Experts of a small language model: 4 experts in each of 12 layers, 1 pick a token.
Below are experts of layer 7 (counted from 0) of a mixture-of-experts language model. Rows are named router (the router's row for the expert), up (a neuron's input weights, with its number) and show model dimensions 0-95. Each number is 50 + 10 x the weight over its row's rms, rounded and kept within 0 to 99.
Before each expert's rows: "gets" lists some tokens that make up at least twice as much of what it gets as of all text. This comes from a sample of Wikipedia text that the model never trained on. Tokens count by the router's weight.

# expert 3
gets: "| ", "- ", ". ", " ", "0 ", ","
router:54 70 56 39 50 51 63 31 52 54 60 54 47 48 60 38 44 55 54 59 40 39 42 51 46 53 62 58 45 59 40 40 47 55 51 41 65 48 65 51 50 57 50 36 41 63 57 58 67 57 48 62 50 71 64 49 43 53 50 48 63 64 51 51 48 30 56 69 60 54 59 62 49 64 47 52 63 56 36 45 50 52 59 39 44 49 29 41 52 20 61 64 45 62 30 57
up0:66 71 39 61 73 69 62 45 50 44 57 56 29 40 71 66 47 56 61 57 54 42 65 36 43 54 49 53 43 40 52 60 56 49 46 31 41 51 55 61 47 58 57 47 51 54 54 48 49 45 39 49 52 59 47 58 42 52 59 49 46 44 52 40 57 45 40 38 49 43 48 58 70 50 30 39 41 45 39 38 66 39 67 58 31 59 61 45 49 66 62 55 41 63 48 61
up1:61 55 51 76 45 48 48 52 43 34 35 53 76 63 52 54 42 53 58 55 58 38 39 37 54 62 41 50 59 63 45 32 35 62 55 40 58 57 46 48 64 56 69 74 55 46 63 74 57 37 45 46 56 50 57 55 61 56 42 47 40 57 56 26 42 57 61 32 46 43 60 48 51 45 57 57 43 51 39 54 53 42 46 57 48 49 47 44 71 53 54 41 41 45 55 49
up2:48 50 43 49 47 50 69 60 35 65 47 46 41 50 48 42 46 70 48 52 47 32 32 41 33 46 50 48 50 49 49 38 48 38 34 62 45 59 70 61 64 48 46 56 42 46 38 54 66 50 49 57 67 58 58 43 49 40 60 45 29 55 46 44 30 53 63 57 60 43 48 62 43 73 41 49 42 47 54 59 64 44 74 48 37 48 52 56 44 53 35 41 43 39 56 68
up3:44 30 56 56 35 54 44 62 54 52 52 43 53 59 64 42 41 53 48 55 45 59 36 57 39 30 51 62 44 37 34 27 62 39 31 41 62 55 44 52 49 46 46 47 55 39 57 48 50 57 28 54 46 50 64 45 63 53 56 45 33 59 71 51 70 42 48 61 71 73 39 60 49 38 62 45 59 49 33 50 41 47 51 44 39 41 43 52 55 51 42 53 45 55 49 56
up4:43 35 53 52 42 60 52 43 47 61 48 25 51 61 63 61 41 59 42 52 50 37 56 64 53 50 43 70 38 73 67 50 75 52 49 42 53 58 61 60 40 51 62 62 54 53 71 50 63 51 39 33 52 54 43 57 36 48 33 37 60 58 56 43 49 54 54 57 62 42 37 34 54 34 52 63 37 60 53 53 51 50 57 41 50 53 52 61 58 44 43 55 73 52 57 55
up5:67 53 54 46 40 52 49 50 66 48 58 60 56 50 66 55 55 30 63 47 81 38 42 45 50 69 54 59 53 66 69 56 35 44 53 45 39 73 51 40 58 51 38 71 43 48 44 38 61 41 47 64 43 48 46 63 44 57 40 53 47 59 51 30 54 38 49 58 51 59 49 35 46 61 48 47 32 42 51 60 45 44 57 55 27 42 57 52 46 56 44 45 35 50 47 56
up6:49 67 66 49 61 43 71 62 61 54 58 54 36 46 36 56 72 48 78 51 57 36 54 41 53 56 45 44 67 41 52 54 46 62 54 54 59 41 41 61 58 38 43 47 50 44 66 37 53 41 55 55 43 51 56 71 56 45 55 62 63 53 51 19 43 37 38 53 66 57 57 48 33 47 43 53 36 55 45 40 48 58 41 52 43 46 47 47 53 58 60 60 48 41 36 46
up7:48 54 41 64 44 41 52 41 54 61 57 44 53 57 46 50 47 63 61 69 47 38 46 64 40 41 58 60 59 53 37 40 44 76 49 45 63 58 50 32 49 48 69 60 58 65 71 46 57 64 44 54 47 57 34 48 32 61 42 36 59 66 37 48 39 37 41 49 43 48 58 53 51 77 36 51 31 57 48 61 53 57 40 61 41 42 37 45 48 44 57 52 44 55 59 48
up8:59 43 36 45 52 47 54 27 60 41 43 40 57 38 42 52 44 51 55 56 58 43 48 48 55 44 59 56 53 42 59 44 27 48 47 43 53 52 35 47 34 74 62 47 43 40 64 60 56 39 64 42 50 40 68 40 51 47 52 61 44 55 58 45 43 67 35 44 66 51 55 41 46 44 60 52 47 36 58 70 60 66 38 68 32 56 53 39 57 36 62 44 68 58 56 47
up9:48 40 33 51 53 46 67 40 65 51 40 57 39 55 32 45 54 50 46 63 63 50 50 22 48 51 57 54 51 63 46 41 48 61 47 41 45 53 58 41 58 50 57 50 63 46 44 48 66 42 52 71 61 49 62 64 67 54 56 46 46 67 47 47 43 53 45 42 57 52 53 33 63 41 69 47 40 49 46 66 38 39 42 46 60 57 65 71 50 60 26 53 42 56 68 56

# expert 2
gets: ", ", "(", ": ", "in ", ") ", "\n\n"
router:31 53 48 59 40 56 54 47 42 60 40 53 60 45 46 35 46 37 50 40 56 62 59 78 49 57 37 41 39 47 72 41 64 45 62 60 36 37 50 54 41 55 54 59 62 61 63 47 34 59 48 42 45 43 42 37 63 28 43 56 46 48 63 38 32 51 42 36 47 40 40 65 50 62 49 58 51 43 55 53 52 58 51 61 45 47 47 49 35 53 76 33 49 49 52 44
up0:60 51 32 50 84 56 51 50 46 67 57 66 58 49 41 57 47 64 55 35 60 61 69 44 47 43 62 50 75 44 60 58 50 34 42 54 36 46 46 41 41 50 51 48 58 36 55 46 58 51 47 44 70 66 45 43 66 42 40 62 43 66 48 41 57 55 45 54 34 30 44 41 57 42 49 49 55 47 63 58 58 61 55 56 63 42 38 48 48 59 48 64 45 37 48 47
up1:51 68 59 41 56 60 46 48 56 53 58 65 48 47 58 68 35 54 46 37 44 70 59 55 61 53 50 48 41 34 49 37 60 49 28 68 34 39 52 55 45 63 69 24 52 52 36 57 48 55 51 54 58 43 43 58 55 62 41 39 46 38 69 40 28 46 56 45 57 55 50 46 34 50 37 33 54 60 45 49 35 43 43 61 39 44 44 49 44 50 66 54 50 61 45 49
up2:43 55 67 39 54 64 44 54 60 54 36 60 55 39 36 50 29 52 69 61 49 47 54 59 61 45 50 43 42 47 44 44 45 60 75 53 29 44 58 43 33 61 47 61 59 49 39 57 52 41 51 45 61 47 38 35 53 44 44 51 44 51 50 47 55 37 47 47 52 52 54 52 24 61 50 52 34 43 42 59 48 50 50 53 60 58 34 48 42 46 52 15 30 64 43 50
up3:46 52 59 41 48 42 39 59 62 52 43 33 45 62 22 49 47 72 41 50 44 52 49 55 50 50 53 35 37 18 52 45 33 35 43 44 42 44 53 40 58 45 59 59 57 53 40 38 40 44 53 59 70 52 35 51 61 35 46 47 42 60 55 58 52 63 38 43 39 45 47 65 37 47 73 57 47 51 40 60 52 46 48 52 46 51 30 43 55 34 58 55 43 54 48 57
up4:42 44 31 40 66 61 46 49 45 57 43 59 43 53 60 43 40 46 57 46 42 61 39 46 46 27 45 49 68 48 53 30 46 70 58 58 55 57 42 62 50 60 60 53 36 51 41 53 41 59 42 57 63 44 58 47 46 42 55 62 40 59 60 58 51 63 82 45 55 56 40 63 41 51 42 58 57 64 48 58 51 60 46 29 48 29 59 66 66 40 64 46 50 53 49 45
up5:37 60 53 45 57 52 56 54 51 47 56 34 31 55 42 64 44 41 49 56 49 60 47 43 61 47 60 52 52 55 61 41 65 49 52 44 14 56 44 51 61 53 58 56 49 69 47 60 57 42 69 71 52 40 48 52 53 27 57 43 47 49 57 55 50 35 35 47 41 55 33 50 34 28 70 49 44 44 48 51 48 56 60 60 49 43 47 54 46 62 65 45 38 41 36 60
up6:56 49 55 46 48 45 44 33 62 60 40 55 39 46 53 46 53 36 62 36 49 56 42 48 57 56 47 55 72 62 36 42 62 44 42 33 52 61 56 69 50 40 69 31 58 52 54 41 39 54 49 50 54 67 27 52 56 34 53 65 52 45 43 60 50 42 67 55 54 48 46 56 51 58 58 72 49 39 51 61 43 49 38 71 57 52 48 49 27 45 53 30 42 46 38 56
up7:37 44 42 42 54 47 37 52 47 56 63 33 61 48 41 61 47 62 42 48 61 41 53 60 50 67 45 52 45 25 53 54 35 59 45 42 55 57 51 56 59 57 54 62 60 38 46 77 58 46 72 59 68 57 51 56 49 60 44 40 55 44 60 47 33 31 42 47 53 40 56 59 52 46 48 58 44 48 49 61 42 42 60 24 40 54 67 50 32 63 67 45 57 48 62 55
up8:48 52 35 53 70 39 55 50 52 40 38 52 60 52 52 46 53 57 49 40 67 58 43 49 59 60 50 61 46 45 54 26 47 61 49 50 33 51 31 51 55 47 53 54 65 63 55 68 42 46 32 34 52 44 41 45 34 39 46 52 52 39 74 42 65 43 55 36 29 53 46 62 62 47 37 47 45 36 54 43 59 34 57 48 46 30 60 58 55 35 57 52 63 59 37 44
up9:53 69 36 53 52 52 47 54 48 69 60 73 55 59 66 57 53 53 63 52 45 43 45 40 57 55 52 43 44 50 32 42 38 48 47 67 22 55 70 58 39 49 30 46 57 54 71 43 55 34 56 63 44 39 30 47 47 36 44 56 45 51 63 57 38 36 56 58 49 45 34 53 56 57 46 48 52 46 62 55 56 62 43 49 48 59 45 37 50 31 67 39 51 45 46 52

# expert 0
gets: "was ", "to ", "a ", "is ", "ed ", "ing "
router:47 41 46 56 58 50 38 65 48 43 57 44 51 52 49 62 56 55 51 50 62 51 63 29 54 45 49 52 58 42 46 53 47 46 50 55 51 56 41 35 52 43 50 47 56 38 30 51 45 52 53 51 60 37 55 57 49 68 53 49 43 51 45 47 46 60 50 40 39 54 39 35 61 28 61 58 32 49 57 46 56 36 49 35 65 60 70 56 60 80 15 58 53 45 66 35
up0:57 58 37 65 54 61 61 44 57 66 50 58 60 57 44 30 52 50 65 54 63 51 55 28 54 46 64 52 81 55 35 50 55 53 46 52 38 66 46 54 58 41 56 51 49 60 52 42 38 51 39 45 43 49 53 66 48 41 44 52 51 66 58 58 43 41 44 53 32 58 37 56 67 40 54 48 52 52 41 38 43 44 51 38 31 56 49 53 72 73 50 35 54 49 38 45
up1:47 33 37 69 45 43 38 50 46 74 57 63 51 66 47 66 63 37 56 44 53 47 64 56 53 51 56 61 40 42 50 59 52 44 47 48 50 44 51 58 44 30 53 60 62 59 51 53 54 45 44 50 39 53 66 80 47 34 41 51 43 48 56 51 38 74 65 48 59 40 60 38 59 53 48 46 59 38 50 52 51 56 38 40 59 39 40 48 37 61 55 39 51 50 38 26
up2:51 53 52 55 45 40 60 36 59 66 70 43 49 38 39 33 63 41 33 54 53 43 47 52 57 61 65 53 71 53 39 50 47 51 46 55 40 61 45 33 63 28 44 36 38 48 56 54 53 53 53 49 41 38 52 51 73 47 56 51 64 60 25 40 38 56 37 65 57 59 51 45 64 47 43 53 55 65 52 54 49 40 60 35 40 46 71 40 48 62 60 49 55 48 45 49
up3:48 52 51 39 58 36 41 50 65 26 61 47 54 69 33 42 69 53 37 48 46 64 40 42 36 35 47 55 45 50 61 52 39 56 41 51 52 45 47 60 38 44 57 48 45 38 43 45 44 53 50 47 64 30 60 64 36 61 45 49 41 48 60 53 43 59 39 61 49 61 51 50 39 51 35 46 31 42 59 35 56 50 58 32 58 47 73 48 35 55 54 61 55 61 62 33
up4:64 41 53 46 47 56 32 32 31 56 51 55 54 46 38 45 63 43 50 62 53 66 45 51 55 43 43 64 45 61 45 43 47 40 44 65 58 29 49 62 56 13 47 43 65 38 54 53 54 55 43 53 49 46 65 63 54 37 45 69 41 42 33 62 52 57 63 32 50 35 43 42 57 49 57 53 38 49 60 44 54 43 42 63 58 58 60 43 33 46 44 50 48 55 46 47
up5:62 48 27 44 33 46 45 59 46 32 57 41 55 51 50 52 69 54 53 38 47 40 72 37 52 34 38 50 50 63 55 60 58 53 49 62 36 52 42 53 23 42 62 65 60 46 54 70 54 58 36 46 59 24 54 56 60 49 49 49 31 49 58 39 47 54 64 47 50 55 46 49 26 42 59 51 43 39 54 62 35 60 54 60 48 54 50 50 58 46 42 57 48 53 50 48
up6:51 45 48 45 49 56 62 51 58 45 55 30 53 49 59 66 50 53 47 51 51 54 62 47 61 48 55 48 56 42 36 56 65 63 59 46 59 49 39 53 59 51 30 51 54 52 41 35 59 58 25 67 38 51 38 59 50 53 50 60 24 46 38 68 52 55 49 37 26 46 34 38 52 51 62 53 45 59 55 40 70 31 35 54 54 50 62 63 54 40 56 33 60 54 59 43
up7:47 52 44 45 58 60 51 33 57 49 58 60 44 48 62 55 58 54 54 57 48 60 49 54 63 55 37 57 38 66 74 54 53 60 61 57 57 63 45 62 39 61 56 57 61 29 40 51 44 56 37 65 62 22 55 47 43 60 55 37 43 50 57 55 53 50 56 25 58 45 60 43 58 40 39 53 59 34 50 65 58 36 57 62 61 73 50 40 40 49 68 54 52 48 58 53
up8:47 58 62 56 56 42 38 62 61 50 50 55 56 51 46 57 66 58 48 67 61 31 58 48 53 49 32 55 49 47 46 54 52 60 53 49 40 36 48 46 65 51 38 51 52 50 53 57 51 48 47 40 60 63 58 49 29 27 44 42 27 66 36 52 61 47 35 39 50 44 36 35 56 65 38 52 44 61 51 61 35 37 63 61 59 41 56 49 50 45 27 54 68 63 64 48
up9:62 63 49 59 59 53 41 56 27 37 56 45 51 53 48 42 73 53 60 35 49 52 46 53 53 47 47 45 37 45 55 45 58 61 71 50 41 59 63 59 51 35 58 38 52 46 36 66 52 45 55 51 42 68 53 60 54 50 63 54 66 53 53 56 48 32 30 38 49 52 59 63 43 48 48 43 51 53 38 65 47 51 46 27 68 45 71 53 53 55 69 45 65 37 61 60